Weights of a small mixture-of-experts language model, trained from scratch on English Wikipedia: 14 layers, 32 ReGLU neurons an expert.
Below are experts of layer 8 (counted from 0) of a mixture-of-experts language model. Rows are named router (the router's row for the expert), gate (a neuron's input weights, with its number), up (a neuron's input weights, with its number), down (a neuron's output weights, with its number) and show model dimensions 128-255. Each number is 128 + 24 x the weight over its row's rms, rounded and kept within 0 to 255. Numbers have three digits each.
After each expert's rows: a language model's description of what the expert responds to. This comes from a sample of Wikipedia text that the model never trained on.

# expert 37
router:112133130120116084140091096112136113126146165112093087153154148132145115143144156125167139124145092112065128124121130127139103177092177131140124127151122145139143148123148079080136139102130121133146161127103104112099133161166118143156102103143146111119138122145092154129153108130143075153119115089111123197164150107117142154156119123145132152115105102163133131093124127114095138104135
gate0:147159144153130098136136108128116090166130156190123118115144162140165085107121073128157146114133140104142091163149096151136097123158112147141100174129133137133155119168106144126122134124091138115141109158133071112125119117126107118092095137068140136121126094111145118121141145143135116144153146150080105144129139121104135138143105120141131111179127113075111130103147144130114143094091
up0:131157158109144168169145122138101161105140149071101138171096089141122108093089118101156124153137162168096070076112106127103132152098091119168103125113135135087119118121166143082104093090112145124150134159157112114089149128171136120162134098151124154128131112096123106120164127139141091118123125139111143117127111110081142113136093082119090154116099087145128130098141124099149141154135
down0:079178156112169131140107146174110092116127112115087105160109105115134133147143113115151166158114129099165115087118098168118152112063157099128127138113167137137131105116107166132117081122154105143159107123104132135112108116139126115132087130126159096136155140164101072147132126139087070064136152130108110093106073128113081142136138105142150133147172134150122168148134100120120134103170
It responds to: Opening capital pieces of proper names of people, places and rivers, such as Fri-o, Rob-ber, Fl-intshire, Cam-den.

# expert 27
router:117102155113093144048129101147154134119129149083094075121133131155119135130142104074202112059182130125082099124121160129142124165099137088088113098151146133124155166122138132112113162139139129162125146139129104118121162129125134130134090119142132083115163115125078133159131140152136111146143115130154110154118128143117147162112096114135130173128120100129143163120147167080158147111167
gate0:149115090125138127105165164122167136147095110144107134156125079170111139102149151141135134085120125124149106148136138141095112152070113136140121101131128123076110166114122113091131141078133126105143155185130119164140107107158167120145113133117097134152126148140153118094077132134102092134141116110130148147121128167137153144123130106103115156145118143135173132141104160161139132137149
up0:133116122135127074158101119181141161104157112108177110142084178172118104131101110129155169109144153146147090137082139167137167120100117114129138065149124129109090169139132163121114110111094125126094133144104130116104119114141103145111126147119117100177123125146120118127150127106123146151130123125153142126091133097124172139119164137132122127088177151152139117147121113098131093126173
down0:146154159119139116111117128144144119129117129121148103150094142151100171122142129094149142113112141136054120070121129159172166097103102132107138132117164131098123204131150114092154127088137148142135126128167118082132165096133174124148140141155142128155150119114131095111159140104098127113115151127137193118135134122121118113140155128136142085134161147181139132146116104094168150117122
It responds to: Prepositions introducing places or dates, such as in, at, on, near, during, plus table pipes, dashes and commas in records.

# expert 38
router:105113133074141123075103135148133115106138166110090105151112110139125142104127104128164075138160141112092131133118115105133088146143110135182110115121119136100141153110104128143167129148118107143135119119137065116125147146135129143131106093135152121108153093148094186140148108173149122132078132115094101121127145104089145135111080153116128175090134120144106142111171128105147170111167
gate0:114102120161127159111110129118176117089090116113106147128116145095131131106149138099103111164108170128161113154089126105120118107113089121103154138129141129142127094163065141116135101132142120128128192129107128139158085120110133137177139104118143144118169089116101137097125160138096160137100083104127088127132087095140146115130110134153136153164131146116134126094117108093118128143118
up0:141155190085101120144143131166130118137115154157101136158112098125117195108107125116113102097101084114114107152129139128155157103110134129218169170092114128098113086080154138113102072112137132129113132040136206092084134104159154143115161125127146160114129113146086124084136135139144114124132115136094152130119122136123135150172119107095124142109151113110109093131116147142157099151107
down0:154108127125158155152153155131119155138113153141121131137165140123152133129123100147112099155153113137139155116115143157130134090126124124110121127136132109094097118143136165156127124137130131092129107132094117092089127075095147175152146129123133122112119147117155100142098146125103113168119109118132130097136140101074136104162113095172140114140035163138126136131155122125126097097097
It responds to: Pipes, dashes and heading marks separating cells and items in tables, discographies and lists, especially after numbers or dates.

# expert 26
router:123159154119133145127136068161136120102142153117095099163108125138099140138152126100165082095157119107103134115120151100134104177128125146102107126160146139082165175111131144129136129136114140145119145134132105082120148175143144137132099124136175102113153119106084159168141133138165136129110148124146088141111150081098130124131145119116127152126155102128108128113178133101152146105161
gate0:120129104118136142128153087138163159127124131135140121156150126115105101115130099092150111119119131113149132103169127166155173155138137125105119162126097103177135120135121066140138137114135129109110110096061157094085100126103101124130143160136146101155109110115092151117118178120111122117172146150152164124116101122136145183171117092088066129115119148131150087129145169104194061098130
up0:122142142091142097127137134154139145136117179116123101164135126165144157143089164088111108130116145183108140127136159093132128061054131143131130121082086133129132104129128150100146095118097135147097177146131166088124144124147146133138145113111138122122132183056139140108084148152153152138121117131122113096132119122119102146136171124096118161102140157124140092154123129139150151111115
down0:138085108172153134111136092111133112109125130116128142151130102123094149149120085133140158118176093109123143148112140137139102095122112100132126123128137092114171111078099133129120131131102125096083086111169136117076134108096187119119112098140125107096093108118146126126117124130109163084119107120132140082128111144103116120077143112193122175130115133146093120124098138096157130101130
It responds to: Colons, pipes and symbols closing infobox field labels and list entries, as in Affiliations:, Running time:, Coordinates N, Sub-family.

# expert 7
router:092105147115142094122092118101131107096112158079130115165107123117161142146159142106149104149094131114104103074090117118125102151138137121158108097120112136114170148120139139121098118144150129134143111123121077136097184139159112117146132136133130073125128131123079140133133105144121112179106124129111101139121151130127085148128088140115129165103141118166132125113189100054168104104136
gate0:092166111129179099091136152089088144101132150096169119119176113100116107124145139158092118135102109139142114105168133130098165141166147143105131128149116186142145136132111089092154114101145138096146152146123123135157115145143133109162137107125107140136141133094135115151098082100129134109159105116119108133113095190102137142170077106127110123105095125097133124131136094113102154088103
up0:162109111111086120132114141104126171151129140157109122133130076143121165108108148147110135129144141080144079137160075110144101157148109122133096124143114147106129112156133105110117133110174142090140116107153106101147106141110108126143162118114122083126111076086132124137117128112157139135175157138112153193071125138092123124121096124121135138128149111115136157086129124167142089174110
down0:139127117130157167114116105099100134117119115115104152148119138139129129138137129149154107158111107141136134095115129161132137114117143152148111174150185168138150118117129118151113103074112104140123172138118141137124153139144126145093122092079109141159120149142093105137127128166163129111129109147100162131098156147133159169119105127158143096145110143094157131127120130105112167117150
It responds to: Digits and numbers that start list items or fill table cells, such as 32. in numbered lists, 5 in standings tables, coordinate decimals.

# expert 59
router:131117192102137162100079150116152094112104163114119096122143110130121127114126128096165112136127108130136099078121128100155120162127131109159113086121127160103158141122111099121140103106155096122133125147117093097097159167147113126159111136123154114126113115127093137119152114143123107142095152101120095144110183106089146143111074119155137137122097122140105135161129150101122145128104
gate0:113160129128107127083148159176159129124140151180144095149101105141132137060150094142151101128124102128140105155100138084073152115126132103150158130075143113148128142100129126109131116142125120121152138146093172147163116115173126115117102119144123183131156133111101098104147165141126094149159180120145149135097131123117115128120131128106154153148143171073100157119141119165110085135124
up0:130126107156124155122117104113133131085144120142133128137147079171084110125138110129091125124139106092141149098130138130106146133146100097149139156134099157162142068131154128099097110173101173156122106147151116171144152135111148132117091100101100109089152078112104158150114107108104122114113096140098140142108098152129144076099159100121096105142117104191114141115134085098095131148146
down0:126109106148108117112124133115150135132097120119124153093086154131103097150152135148129162136128110110096108122139157116170115120148131137122129152146107147142170150114106134135128095195140137152163184112131129110120172154152127148101119141120136157155096145106069177134154135126114145111123142171163142117132131159142164124122116143077080173136124148108150157102135135182106148123150
It responds to: Decimal points, thousands commas, dashes and minus signs within statistics, e.g. "4.91 ERA", "38.13%", "30,589", "3:59".

# expert 33
router:126137153077087066130113149127118102109139163101140093128122144123142162142163167111140117162149124118111159108106118094132104157083166110122093084151123134114165141130115110124141113156149113113158153145114144117090154151143121157146146127153139114142125090143086149150128118144151128157116125087102098153186145135138146149123120109128164138093140111182131138124150123087135127137161
gate0:116138129162107144161105121147117157159143161155126125164107127092138142152088131156115145140150125158114120146145087139109137110127146177159102160126153124111137107109146132127123153068113154101105134137128142092171153118133147101186142153109110126102115144124125144102115141101129125108127175127136143112080107107151121143127124124098100121116150156090128103093136126186106155123089
up0:139135120105111146155111146107140146113130135083132123152141138165107111086143100096139116110122102155159129161130129156101102209094131107102103181175146123157169146176138167097074126163125126136132124131111129108144149154127115131117098121152116097117144112129126130143178122134132151100126136091153111140129094094152127165090159128151126137150129116108167146133115129092177144111152
down0:109129148086094117145114092161141117131160157135089146125093135141121145137129149105131090125115114164169092100161125122153149086064092110149134132089127127126154158114177097150128137154131102085138078122119087157147115094143115162104128104140130102124125122133141148111112157129142090152123145121128120138107108094174092096120129135130112130097170120121114119118126167151110171151118
It responds to: Letters and pieces inside foreign or unusual proper names and taxonomic names, such as Bl(ood), Blečji V(r)h, Cura(ç)ao, trigon(oc)aulis.

# expert 31
router:141131166089153107117136132148134115106147121132129103138127137155136124147150112100174116124138104130081133125117151125133135158128147112127123068135118118107165182142147124099105125170129128122116131169113116096124140135120129149120137111140158085097168098150049166128148123158098104165121138108121091127136108121121117129141133106154160146104146084171128164141155147100188124105163
gate0:143144093141109152107120123095108158143078117137079109108087146153110119152110180126117150152143122101133091107118153153170163135106090113128111156141135131130115131121159138109139118139119126082128065159089096104156132100078119177127125099096103096147118154146129126116147121134117106122135118158160181135123129088119186161146110145103100140162198098140131096156112083101099123124109
up0:128144117103162115109091101131124116114166164120125132157080107145118121158164145131113113196120108142152163117095091105166139117179137116118144092141114130132095175089131191116104085141114131073119122151109150142111159146146082125097118070150122116073110130143086062126097135115139118119143101112093153097130155084144135146125153102111130104132118114136125154115130082110106134092158
down0:069100139108159150129135095135159136140178147146146097142082132154084138102161126152095096123112137119136121151109136112156163114151130110069152149092123108138087142118144161140159108130134172127090160127119189200105163141186107092117124105130148121076154128108123158126123158119132146097184119113106107167138148074168110111085133148092125140098144080107102132124153103142149120108139
It responds to: Pipes and spaces between numeric cells in sports statistics and astronomy tables, such as — | — and .434 | –, plus degree and percent signs.

# expert 45
router:116129145113134150096107151138143113058100122114128139107155132130089119143136105077166134125127128130103115146117163109142116124138156094101099150151129142119157128153146133122161155135158164137147146140120079093135141157141088147108104083131093122135156115139097117119161086181109110163091134107123113144138150119132152133118118112100127125114107135136093143094138150089120143126147
gate0:106138166103126138102162076126105138075113106166139153142107108093140140151127099142127114150137135142139110112173122134149110106143103104136122168140081110127119108114117185142102127133103117113119136098166110084112104139140145098109137125100161123132150098112142110158126130121141168141137110153111105095143124142114123160128097085146125106148152133136086101113129125136081146120106
up0:116116130139159134160141113108103130107097133140108105121138126098088140097112151095082138129117125100101101146137143095160122141128144081136140128124111132135129081131134115111086126127140125126097118119122143113137121126103123090159172162162107118137106118132124139146103139108131129095092099087143104148117131117118119111176152130087119083126131093150122141078086122190177105161119
down0:142139131117108131117123100160143144097168117110137122130102147134085166121133124147097133150096109157119139155117134130148078141127108129121193110150120082121083126142107107095129099128149163139139159152124093125181117146116097105129099134166149155096136093152147119130154099149118128125146106098133164170136096106106147151151128125140145148111116102127132151133134078135127129126087
It responds to: Full stops, line breaks, commas and clause-opening conjunctions or pronouns, such as so, where, when, but, However, He.

# expert 0
router:127117137131125161099120141142165117066129119127124130112161130131104158133146100076147125126114140123143115151089145105132110123151151101110089136133155139117157149145153127112141143167180168138137119118116110140121108144141084150110092111141101134077152109162083104117140082171115109151088123087133110150130116129140120135104123090113145104131104133125092148091151161090134160123146
gate0:089118111143107091129135174109137112176161143153119139139121139120166126141156131146119130109140157133113159102114135128135154100131149183136159122063111143145103144095133130113136097116116122097103128078136119112148092131137151125150098147116129150144129094148124127114105153148072124122100140177074112131142113143118110172162148133102075138064133108101164103120134133101093159125138
up0:134128121103111093115150145158101154148134131148132101117110125147131148086132113137113109107111165128110155153119115128145150155104116145122131133148148151161155104138107106151135182112146147107115116164120095119128179123135157097109121134106132156111117171108086116101103134148147100087140167140132192117123127125138105163187121109119126159116157099121122102144095123176140090146127
down0:101120111134134139170102124129120119123125104152115144157115137083126127101109138133097116127116138106129156097126118153101141104147171157167090132103159113110123175145128123181172092125135116132152116142128103170156164107154186101158085132089140132099161177118173125091158106114144138106144126112165169098115089123131140149164101146135126139112140120123170120158174128134120078176147
It responds to: Sentence- and clause-ending punctuation and paragraph breaks after prose, such as ". ", ", " before he, "." before section headings.

# expert 10
router:118115164103126089090113112133127105105144166091126114164084138148131151111163149100150109147128117143118125070099147122107079121084120126157087101160130161125156151136147064122134132136141118153121122172101121105095144125131113160128150141145153112106139112160085125118137097169098100126090152117123093128117123083104138128138115134156146141112094125128114119129120130091130140136155
gate0:149122137142157192125151148141148116126117099106099171129146150148102126090113116133128083118114143070140100178088195164123134135062147110140085137133156070099121133125144147114081133129133109106073094125136094128124105173103097126109102125110110163126093145102128142138108117095164135142117149153116102161098145068135096135126135081113146116156152117150130136080117136107161095151159
up0:112073106098159148168112156090144125145109104109139116112137115105163134154108175104113100170081124170129122143135134115136147158140152109125107149120161115124128151159111118144147167110180116086125135138115098160137168156159124084167125113131159142088137121173163171136151131135089122136134125137121142129135127076134126123146151197121119108109139085147141118118140093154127173112109
down0:165133172131147116125106099140151127155130116108113108128124109105113088135173147141138104167182141107075124147146119123114145184130132135137146119170105121096092128132136155106187170096140099111138153139127122101117103111099141120144144130108168114144165169164123137157104160140105079130147152142104158157107128144141141126158162170103133087167100119130128153112162132128142173102112
It responds to: Small numbers, scores, units and table separators in sports results and statistics, e.g. the 0 in Parma 1 - 0, 000, %, km.

# expert 25
router:114124125110112081130095125102141123135130135102108138131182167103147071200168172128137144142133065136099103115130151137125113174081181124157101122135118171094140140148166092094156105104120136160141143142119094103073159149172134128147090146131137124125133117123101122182133139145102115118115111117115102179137128143103130142157139098163166185129122102148139140106146153117104114087149
gate0:144112119143134137103111120136168073135147143133114176097154118085059085152101125138123183100093117107110116117114129096124152137128100135121107092137145141122173146154127114100132125091102117106131132106126147138173149108131144151109123147126138095098087127154106161119083117131131121169124132102130192155134124153145139172117135110116118170144153152135159102146126150163124105162151
up0:154118124130130117084114104148143118139108143145125148131133137091100147141117087107096135111138145158124132164122146163138120113133164127099128101112124123125115114135129148104160150098121153116093135127130133134123161147145125115118137144118185119126088148156157093162068123153170109152141134136157084095107155178091143104140119137145091146134138129096112157126136104126154127139115
down0:097125146105112155144131151139161087142097121146137109132086137120150118116174120119121123138127127135126152140135135062180091116110140108134113103115150151136109121141141090124122128105187151121124140166165148131154117090117125100160141100120085109093138146108140139151155110131125134114136085132132109172166146115111118123131102139078124133142112108127128097091158125146138160144132
It responds to: First pieces of less common or technical words, often in captions, names or lists, such as re-signs, w-ings, fl. 1633, sp-elled.

# expert 60
router:096149140100136079121115103093162124084107126100088106117159134130118137140135135127137131129132091100074121147110122107127089149113184121151121112141116133114134146117147110103158136114130104100145154109119087126120138147152124162140125105126114089104135105156125158129150112121154091142088077073095117169183153105123154152153131113134141124100116108136130126088117120142110131138155
gate0:139119125125140157145103125115092105137103092119130171147133109084159150103140123083129124087103136164159112138150117141131101081165141107152101110139134112113141121166119129073088132110086115165118120095134165164123122105122143085156147107112143117121081130106146104126139091128095154102128104138135098134137117121132132103108103117109144108145158130125121097139154125124152111148149
up0:105128097144117133105173127133173143143105116108118087112124125139145089133098148115132135173153112129079175105133131197130144114143110132123120141058097144109112101132133125156114149142156139141123118108109107106147114119125131148144136125120152101119149126151106115129098146180101147111078139118160180091099116110116136138162156127152123133134100112080112141095072113137097124124135
down0:121083137124108174115146167128111145125124148148122118107137126097136098131160083133121151150186096089120139109125115108130087097128200116129129116115123129127114101157187112147155141137173096107141139125135138127115120121085117171150160116199197105105146125139153140169110129137157162158156179091156160141098134079126148153130153133130172149097125124134100187124146063106146136140106
It responds to: First pieces of capitalized personal and place names mid-sentence, e.g. S-ara, G-alloway, Mc, David, Bos-nia.

# expert 63
router:121151123063118095127113116103124116105120169069115106113138132169132167124137167119135126141152107095128136124100113104140097178124157110150083100137118134130144181143148098087116135122120114146154166140121121135104142107152125147124123103125111095128141107141100161119132098122123110169127101095121129195177121081130113142136116105158165167101099090171124106104139146118112115115169
gate0:130103156152161112129099121144131143143116073141162139113149138111128145155096130135124119136106127186094140164083136122129122137140129118146127095129131116083090070137089116118150113101117113138142133139101115153111112145154123140107121159117120133099134104157134150134111137126121073113115096180110142128200112170131103141128131132160142088100113149133114128174087105152106140155146
up0:132124139106110112100127149089113109127121139148125165124095122159138095153115114106116103182145127065119167120098094091114111125130108149127084109145152159127130114104155110113128104146133128092155099089156127130100135142107128115139132095092139096159098157074127148124137117112102143113098103138115163150119166127108140091183137099121152139159125120129124107107152103118154104073134
down0:141137095158116139135162118138097133141154165156114120102148119095128140086156083134157142118169143109107087120160148097134167136121098132121096117155118180128135157151173080125114083145141109164125149112096159140163109123104143124112120112127116110117161146152100143149146141144128098099127147156117118167087115129138172109139160151180114163122132120108151137169140153123089101166139
It responds to: Starts of proper names of countries, cities, teams and brands, such as New, Pakist(an), Ott(awa), Fi(at), Nam(ibia).

# expert 57
router:115120156121092128090137139124135105120087154123123133092155156168129131144133138124143101107117107107127113078126161099108124134101167110150109082127149163116176119157146105107158164156138138130134166125107112124124149122142145157140141138153092103111130113120120172155117131170078126135078097124125115153180145122119196139165113112112152164143086128130104114129152142122128141119154
gate0:115134096119119138158130154166149096105136113128091124145160130080135134127165178098105159137124108178123135101115163110098147102136158131147143162105167112137125107130169168159147119088101126152106156152139146102128102080104142110142131147141105139175168141102139108149130160092125152122159108097172143125116174137117095084101122104152167155096123101115128141128098144161098141168117
up0:130080121123129090091094071123108125113143112107147105089101159117129136160141154111119119096149151154126169110123145157120143100138142117156101141095101110152155138163173076118067128130136141158108113112165127149147103101085137129113123184167125164145117126095144154077160082100116137133130162134142133137152126162133125120127146129134121096137211143146091091130192147121144122127149
down0:073143111126136086109157132127180110133087168154176103129096121146145138102130107132148090138160185126116166126125119156126117153188127141143167080130095138084132107119097147129127150129129107109115101122129145143133059151157154144103121103140136133145075131144136144117133110139125120141104183143151143130166095101134105161075177154142104147128122170098125106118137118116145104127154
It responds to: Closing pieces or whole action words, verbs and nouns that take objects, such as (scar)ing, (inher)ited, support, need, make.

# expert 8
router:140161113102116092056083080123131117118091165077099125174109160158142109119125160123145127099147123130138079115110159122078110142128135118134120093150121171117124140145101138131128140139144113135140131173140148128140132156125146142141078090147087127122148141127099186182140107144118145145114095111088130137115138105095153161107120112183133167124140109109115133114187146121124111114145
gate0:110151108197135158090075118119107113144090138159088137116124134114139103132059141110138136123138140127087080148132138086136121154132113157143098129126126138162112125093145153169120142091103129104105124131144103148144145094170142115158128104099097097094142142134120158144147118130171137098131107151087094122086123145141101109088152145098106109137152137130087136140174092202140149117113
up0:141134158121171125104140153149129135149152094146151198110152136115114137119094124108162122150124132131119113108139137136153129153153160112117161109187118166135155149095095145144128118135136142109106104158129069116136147095140185087165102143132145149100107143110141132108164124163121142046127163094127129126049125104127129145119115134170094100130089164165122159129122105180123178124128
down0:136128163126107125172100096134150148140114133113116141121100117097117171150159118166124129133189136058109141098130134118130132146084124134142128078143131108126113152155117148153146150098117146076091137118101082109111127151117167080165116137150112118142163146110138148167140114141131120091134155093151149083141091102087119092135082108103097139132157141141090138124116102078186128168134
It responds to: Column headers and labels opening tables, infoboxes and article leads, such as Party, Team, Title, Clade:, See also.

# expert 5
router:120101158096139161122134096151143118114122117096121110136127101136085116129157102103148130099144116137098152137090150117137136130115134096127138130165156119123163136159139135106095153149134182156146112147131069114104154123150122130132088117135112128101162070098070102139179109139120136130114118105137109136135140110117162170167138102118119138100110122139124170106169163096192135119142
gate0:135123133163115161128159122109106148106114103155109127091156130142105133137147136121145178131144165145133130133149159146097151137146141176126140169133123135135100099121135076130117126155083147079110158147121120116131153158159098140105115105110098090121079135117161112099152124185087135121128123167150121149161136138166078169121125106112109086160154098105118117100103131147122141127144
up0:092122143143138132109097122153149166135170173130176145133123154138114089093113121113151110126107085157118125143088143159158135125136144146092153123135176102149125138117109116140144149114138129136142108122121107126100150129125100140106120128166181142117102097102119139157101123092126123085120142095125129132129127146092135146156098141139131148145131140127113143137162116143128148105117
down0:133098113160139106078102157143114136124159135118116102088141124152141157118100144145114115114139093135137160144116149115162149115149177118124127138114115099128117119161095150101138114138154144146117186151141107157114123124138198111105135130139219159121133129091132098134105122141113120161100119125167141129115088106126149092161137176136112133134122094163153136118174125114124126145129
It responds to: Commas, semicolons and table pipes closing a name or phrase, plus following and/which/but/where, e.g. "Potter, a house master," "package, and".

# expert 22
router:116091159106083136084131097149143112069119128119119117083139135149142113197145139102138073088161097135104104111135155103123108153115152111112119107135161173116174127150170127109182190145112100134143170123117094095114181156150122141120115108130137099084176125116112166175129103163107090150078134136150098136146150110126158151107144119151152141112084125119122134104136151109097181090154
gate0:132162163125166100107090210135136090141151114099149153113125103119160145126102129151127134150128155158143124128155065147164121097118127158171113125099140121128108151122118173147139142113140160129145117146126104142125127145128122145095140120089153102120112136117099101104131142118087152109138139142118110105123160115113140094133147102125159097161120098126121170130143085160098142070098
up0:145126120169130147133089133090134147153074140104158114130124137116112125111101103175093153114110126131145111151141136141093119161139159147105111097116151149141155120124145121157098119130137157144138093122095130145134135132152158168154144076183147106111115055123159099164089151192101132082125128136094120157131141134140100130148112155093138125132115147168141132148111130142119136122128
down0:120112144120143140163132120154115145135129134094165106105148068156117146106136119190107165090088125144107126172168102134110145136125097147128142131118129142080166107110143104126091091128109170186141112095111127170113132150143114105134108147149148187134103124074107094153118145125135100071119118107166149118112137112133131125121122114139161139089159124112110109095128101161137128084151
It responds to: Prepositions, conjunctions and main verbs in narrative prose, above all with, to, by, during, after, had, as in escape with minor injuries.

# expert 61
router:122117149105143146092109082146126135119135141118110093159125126147126139140144123104147101114167123132146131109117140085125091177130138114112104117164114140128142139117096141139158162139114117126145115168118100121139150164151116131139066098142141118114158152138081149162149085154106145143131134133128110117131106080056117170142095132117130161090138149138074150142202166053134117080145
gate0:161130118108136152166202119119105176079154149132134125123106151109094125097138073129106150130101140108139124141141123112174135111133117134147134133094135133102148107124130172151107113114113126164176190110159124127135126116107157140140154136101162110153137122096116131089154101129168106146111123117126114104158149116181132140118113109146140087125171167106160167149125096142175160132106
up0:151073087117124143138147149108189125145151124118111130106159121106136148158147156178115104121164126153128139114110163110126125097155125129138144164152176136100082094124160149118155153121124170154146134127141133104154163122112151139169091092092135127144130188104141126127147134098144180139109101133141102150121111119115125127149141128147140098100132150162108114153112122157111130118112
down0:121099109085142135127129128132130143162163123138163125116121137110118106159158162130104138123132124189165107177148147127131074089119110113131110153162156118160111153124103153120189096076157135163133138170109117147186182147115142111106148142133131148131107136141158150086159117139109154122134125134105097083115145094108114123139123118111108106099149151133105140177144096096103104089119
It responds to: Pipes, colons, dashes and equals signs that mark table rows, field labels and section headings, such as Referee |, Shortboard:, == =.

# expert 47
router:151098165125136093109113120108164113125128149120133095120102131091175140149171140097119120138124128134141142099123125103118098124094124112155116076131130144105149140140189077118126110141147102167140115123109130131069136140141125151148124138133135132130140134125064116111149129167102070131122158102116093152125139117136114134144084128143122128089130110172089105142164123082110118168140
gate0:153083141150124132166077151151148143111146133182156154121106107155140061158102097131089103104154145154124093156103097152116099159171164160114114171078086092122134128135131121190132120128120096144125139131154098138136117125130146107139145160108110113153069171130119127166134073107119138150107101093158163114117082122109123132134129127157125151156134064185118111155116138130145086089111
up0:089151124145108123103129099138120169134106114119085162127110132112127139133152161118117116122170154131159169152151120111133163138164162115120136164167117099168139113113132162128161091136103098141110123124142153121165164087133097118123153156096099070142115116127186101178090167113116066152162094146163119100122168116117127133150130109123142178131105096149134136137122180101139121122117
down0:091058115132120125117152131115084177154130115117160151099163152100101160165141134132082142131125136126139114069141113140114132149128126090140167103131149112152116075165139103121123089143143206165101097150102122118115123144110121106137102168132134123144149126144168071127143115143138140125115141137103141111106119158146090114087112100089130114120164121097104146141126099139195119160135
It responds to: Digit tokens inside numbers in tables, statistics and coordinates, e.g. "15-2-4 ha", "1,0-33", "104°", scores and vote counts.

# expert 40
router:090134155099119133103073108111118101116124118116076134125119132145142150124145133111146112146107106136114145093130165124112129132107160119102094103146139158100161132193163105112152149132170122147136110153118125115124150099148099172145123134151092107089139131117100131153143124154105118137124065117130120112149122106137163139153124149144157183092099140137099134120114176121156142114171
gate0:125126137090142108163137080152109121123120074119101116144150078109129148147066125113147141106125126110155158159167133162102111149116180166136118147090095151100123137101165144183158121100127095123113136115122161139117104154130092141105109143115105132161110169139133137130133133078144162123097101129132128116097112095124117130084126133131134170123166126120111144130128148144156164131108
up0:116158111129140093112136094138103145107124118103175109083113111113149122127145106116105111173120164079142108160148080119093151079124121138148137059142145103101152169127111122094080120173116140143139159117118116103124124142161139122156169112118137112150124142118141166129127117074142098141120076114148103118066136127127145122114145146094119140099168151147163158137160135092157137145127
down0:132152108132121172148124095108094146136112175123080120113123112117127114108114146124070170148114099112152101128147167140137119150135135107107132154120122125150124160153085168134096160105174153151172172119153144158099118164135152168107141143071110136104147132136094113142134097199142140096119118116161126144147129128126138142111099106144106131091120111083124131114108127130169097115148
It responds to: Common nouns and their suffixes naming roles or things, often before a name or of, e.g. writer, activist, director, film, runway.

# expert 1
router:102117157119078070133102122107144123111148126119127109096154176098150117181150173098158147116151094126102119136110132101128120155114193110171095107134117187080142123166188080106146154112110145161153152152121118122098125147148083169151109127136130093129131130130103119160140145141072119148125123101110114142164115131132141155126146086139160140128119139147117122120127148134108131109139
gate0:122165168137117086125132099151157102106117134138142154134147149141105084158109102137100089087083150146126125108116130132136139124102120097099080139147176133070120126132141123156140163174158106143132144115090108105145127100107122159108154149106119177078145140125169150095135131142153154150137150143114159074127087132166155177122155139114159159146128128136166098132131109155098157151112
up0:111123135156138113079134084144134149111100102151110150163100132125111105144105126085126136146129139131155121130117145117139138117116147128106132126106163146142135153102129130127162148124142146105141162137148123126146133138148118167111139180115146152155124115166158121117125126158124093120105121108154184110147132127128097101175134151106131152172114156142146128133153148135144111153162
down0:111084131119118132095148112135128142143159103121132132106082120152135136115110142116123161166146145177151124131096176141125184140145161131146162093109157150120127126113146140111126143164164125190117164107152142140061151157140158142111161123089155114170104100126132124112131121126131096166095175086106141115079142173141137124131138097115170131126110134107156165139162130128122065163141
It responds to: First pieces of split ordinary words after articles or conjunctions, with a suffix still to come, such as affec-ted, com-plic-ated, dedic-ation.

# expert 23
router:130138133120120079117082107128154117136133153130109092125177171107147094164138168099171134117154095129114090123113112124114111178085178116128086109163106179086131120158159072083150123116138124169131141143099125110084121171130106145158089127154138117109138100133108112147126130147099122162124122116129097151133121133133112186155129111117148145134126125172124143127133149126124112100144
gate0:114110122152184121118141125113105111160092151117116137108153116072126143112126145130128118127202129100150155153131107138128174107176129114139128155159111143155084139168105123189090107119067108160098131078149110138111119135151159121101161141156117152126073165128156198167128116122127147123119126132153145141085138105162075119133119124141143107125177118149159081124173092134158125114138
up0:087099148135134136142146095133111166106132100174162113170109102160094164125155116118085139150142156127145129118099177124136161102086094114084168126144126111135098118128120160172141140176161150113131109094119151103146143131145130119106107138116124126148100170160147148123082125119085113130177208170137133108140123122110152168175130147114138113128163130148156141135119085103208120103120
down0:115127143108115125164104129106123145106126139124120130152140133107131176108101163105103174147155138182154161130105153111151093135139123142119131097134143127068118129104153098055123111114169119099155099190103143146111130140110132133123134105165134142114132146120138094151144147133112132154134080177081131141115120122085099155125103125116131106122161123152134136143136147131104094100145
It responds to: Opening pieces of multi-part words, mostly Latinate prefixes like pro, dis, con, comp, appro, trans, circ, in academic or general prose.

# expert 62
router:096109159101097145097121115157140122101094121122094118106141152165131083141155126122124108120128114116154131088114166093075129144120171119148101088133138151095151116150126087121147122148155117137118121130114114120105118124134099149137121104144089098089136115145108110134151121173093104163121115125148117116152124069120141147151149098137141115088076163123121111114134172111142122104150
gate0:147146128144113110128127157117134148123124169126131113155170146150076148149146131131199146139144158084099168131093095139132074093123122152086103147160139125117168106149167096128155148139132147109096139134154150160162119106133083131143095120129134144124162110142120128117139147161131122130160092109116151112133093141142119170120104155121105175144118120115111131147107138141140157135149
up0:138150142169105154119107146142121043149119132134121140121107113140115111124155104125073119128136120112140139172106108138137092058156103117124125146088151136095099098118095161118128126129150102147125139098185106116098137159141163133112136134121143157111162130111142112086162090134110120142120148113129111105156190154175118084126121122177116161080102124111133105115119146139141143081172
down0:104127104107112097123121099170137152141139123146123160082115141136134120121150096104149128081152105125142107153124083163163131094137099117113128136118101078149110165182115145097161139168146125156108155104161187151107166102149105114129122100133077144106151130129159157111117126119146110155121123164161086145143094148135125150126104150102099155145142144124170118132137122116100127094127
It responds to: Passive participles, auxiliaries and nouns after was, is, or the, such as was made, been released, important role.

# expert 54
router:113102154102105123063126095108155106062129165066106113096124143164141119167142169121151112137144092132118082119129173093104128148125159100155109111126152184099158109164170133126169151163131154156144131162116123108129182135161107145123104127143116098113163121096123164171136114170094060147125123134142117137152158139133147147109114119152143142134094128146110151140114159124136166095164
gate0:158163128139150149154127146151114120149110107114078133068140073140155156137103117144142148120118115145152132168131167159131129075153146109154129157155118090159102081114154129121133123132111134084100124119134135127169107141124132149095134073183123149144152111166089086133183133150120123144165137107143143141149114120124124091150135136123126093114122169115143150104128095107100098099140
up0:127089081148165128126148095132161132129124184154112100114114124126123120141111121116091183128098144186068103145138122143137116137107143135120133126106081123189142108151128155153145126156119141109128154146135141114098166113135147137131142158124129134107079148148141124088092088095137139094105129149105112127130132086080138122132116131129120173152130087155117144148140118083189149074141
down0:145109147072155104094118131096116115163095111110159122139165109160113130117110140168106119149097119170123115140143118111109111121114128131148145104097120125086134103130150099132103063136113136090153118132096142140105113114134166148108143102134181108132109100126118139129119164138158126112109143135120111136108161165135109135090175138221115097127063105142190154136135090141136099126133
It responds to: Words preceding a noun in noun phrases: of, the, many, several, their, and adjectives like significant, outstanding, poor.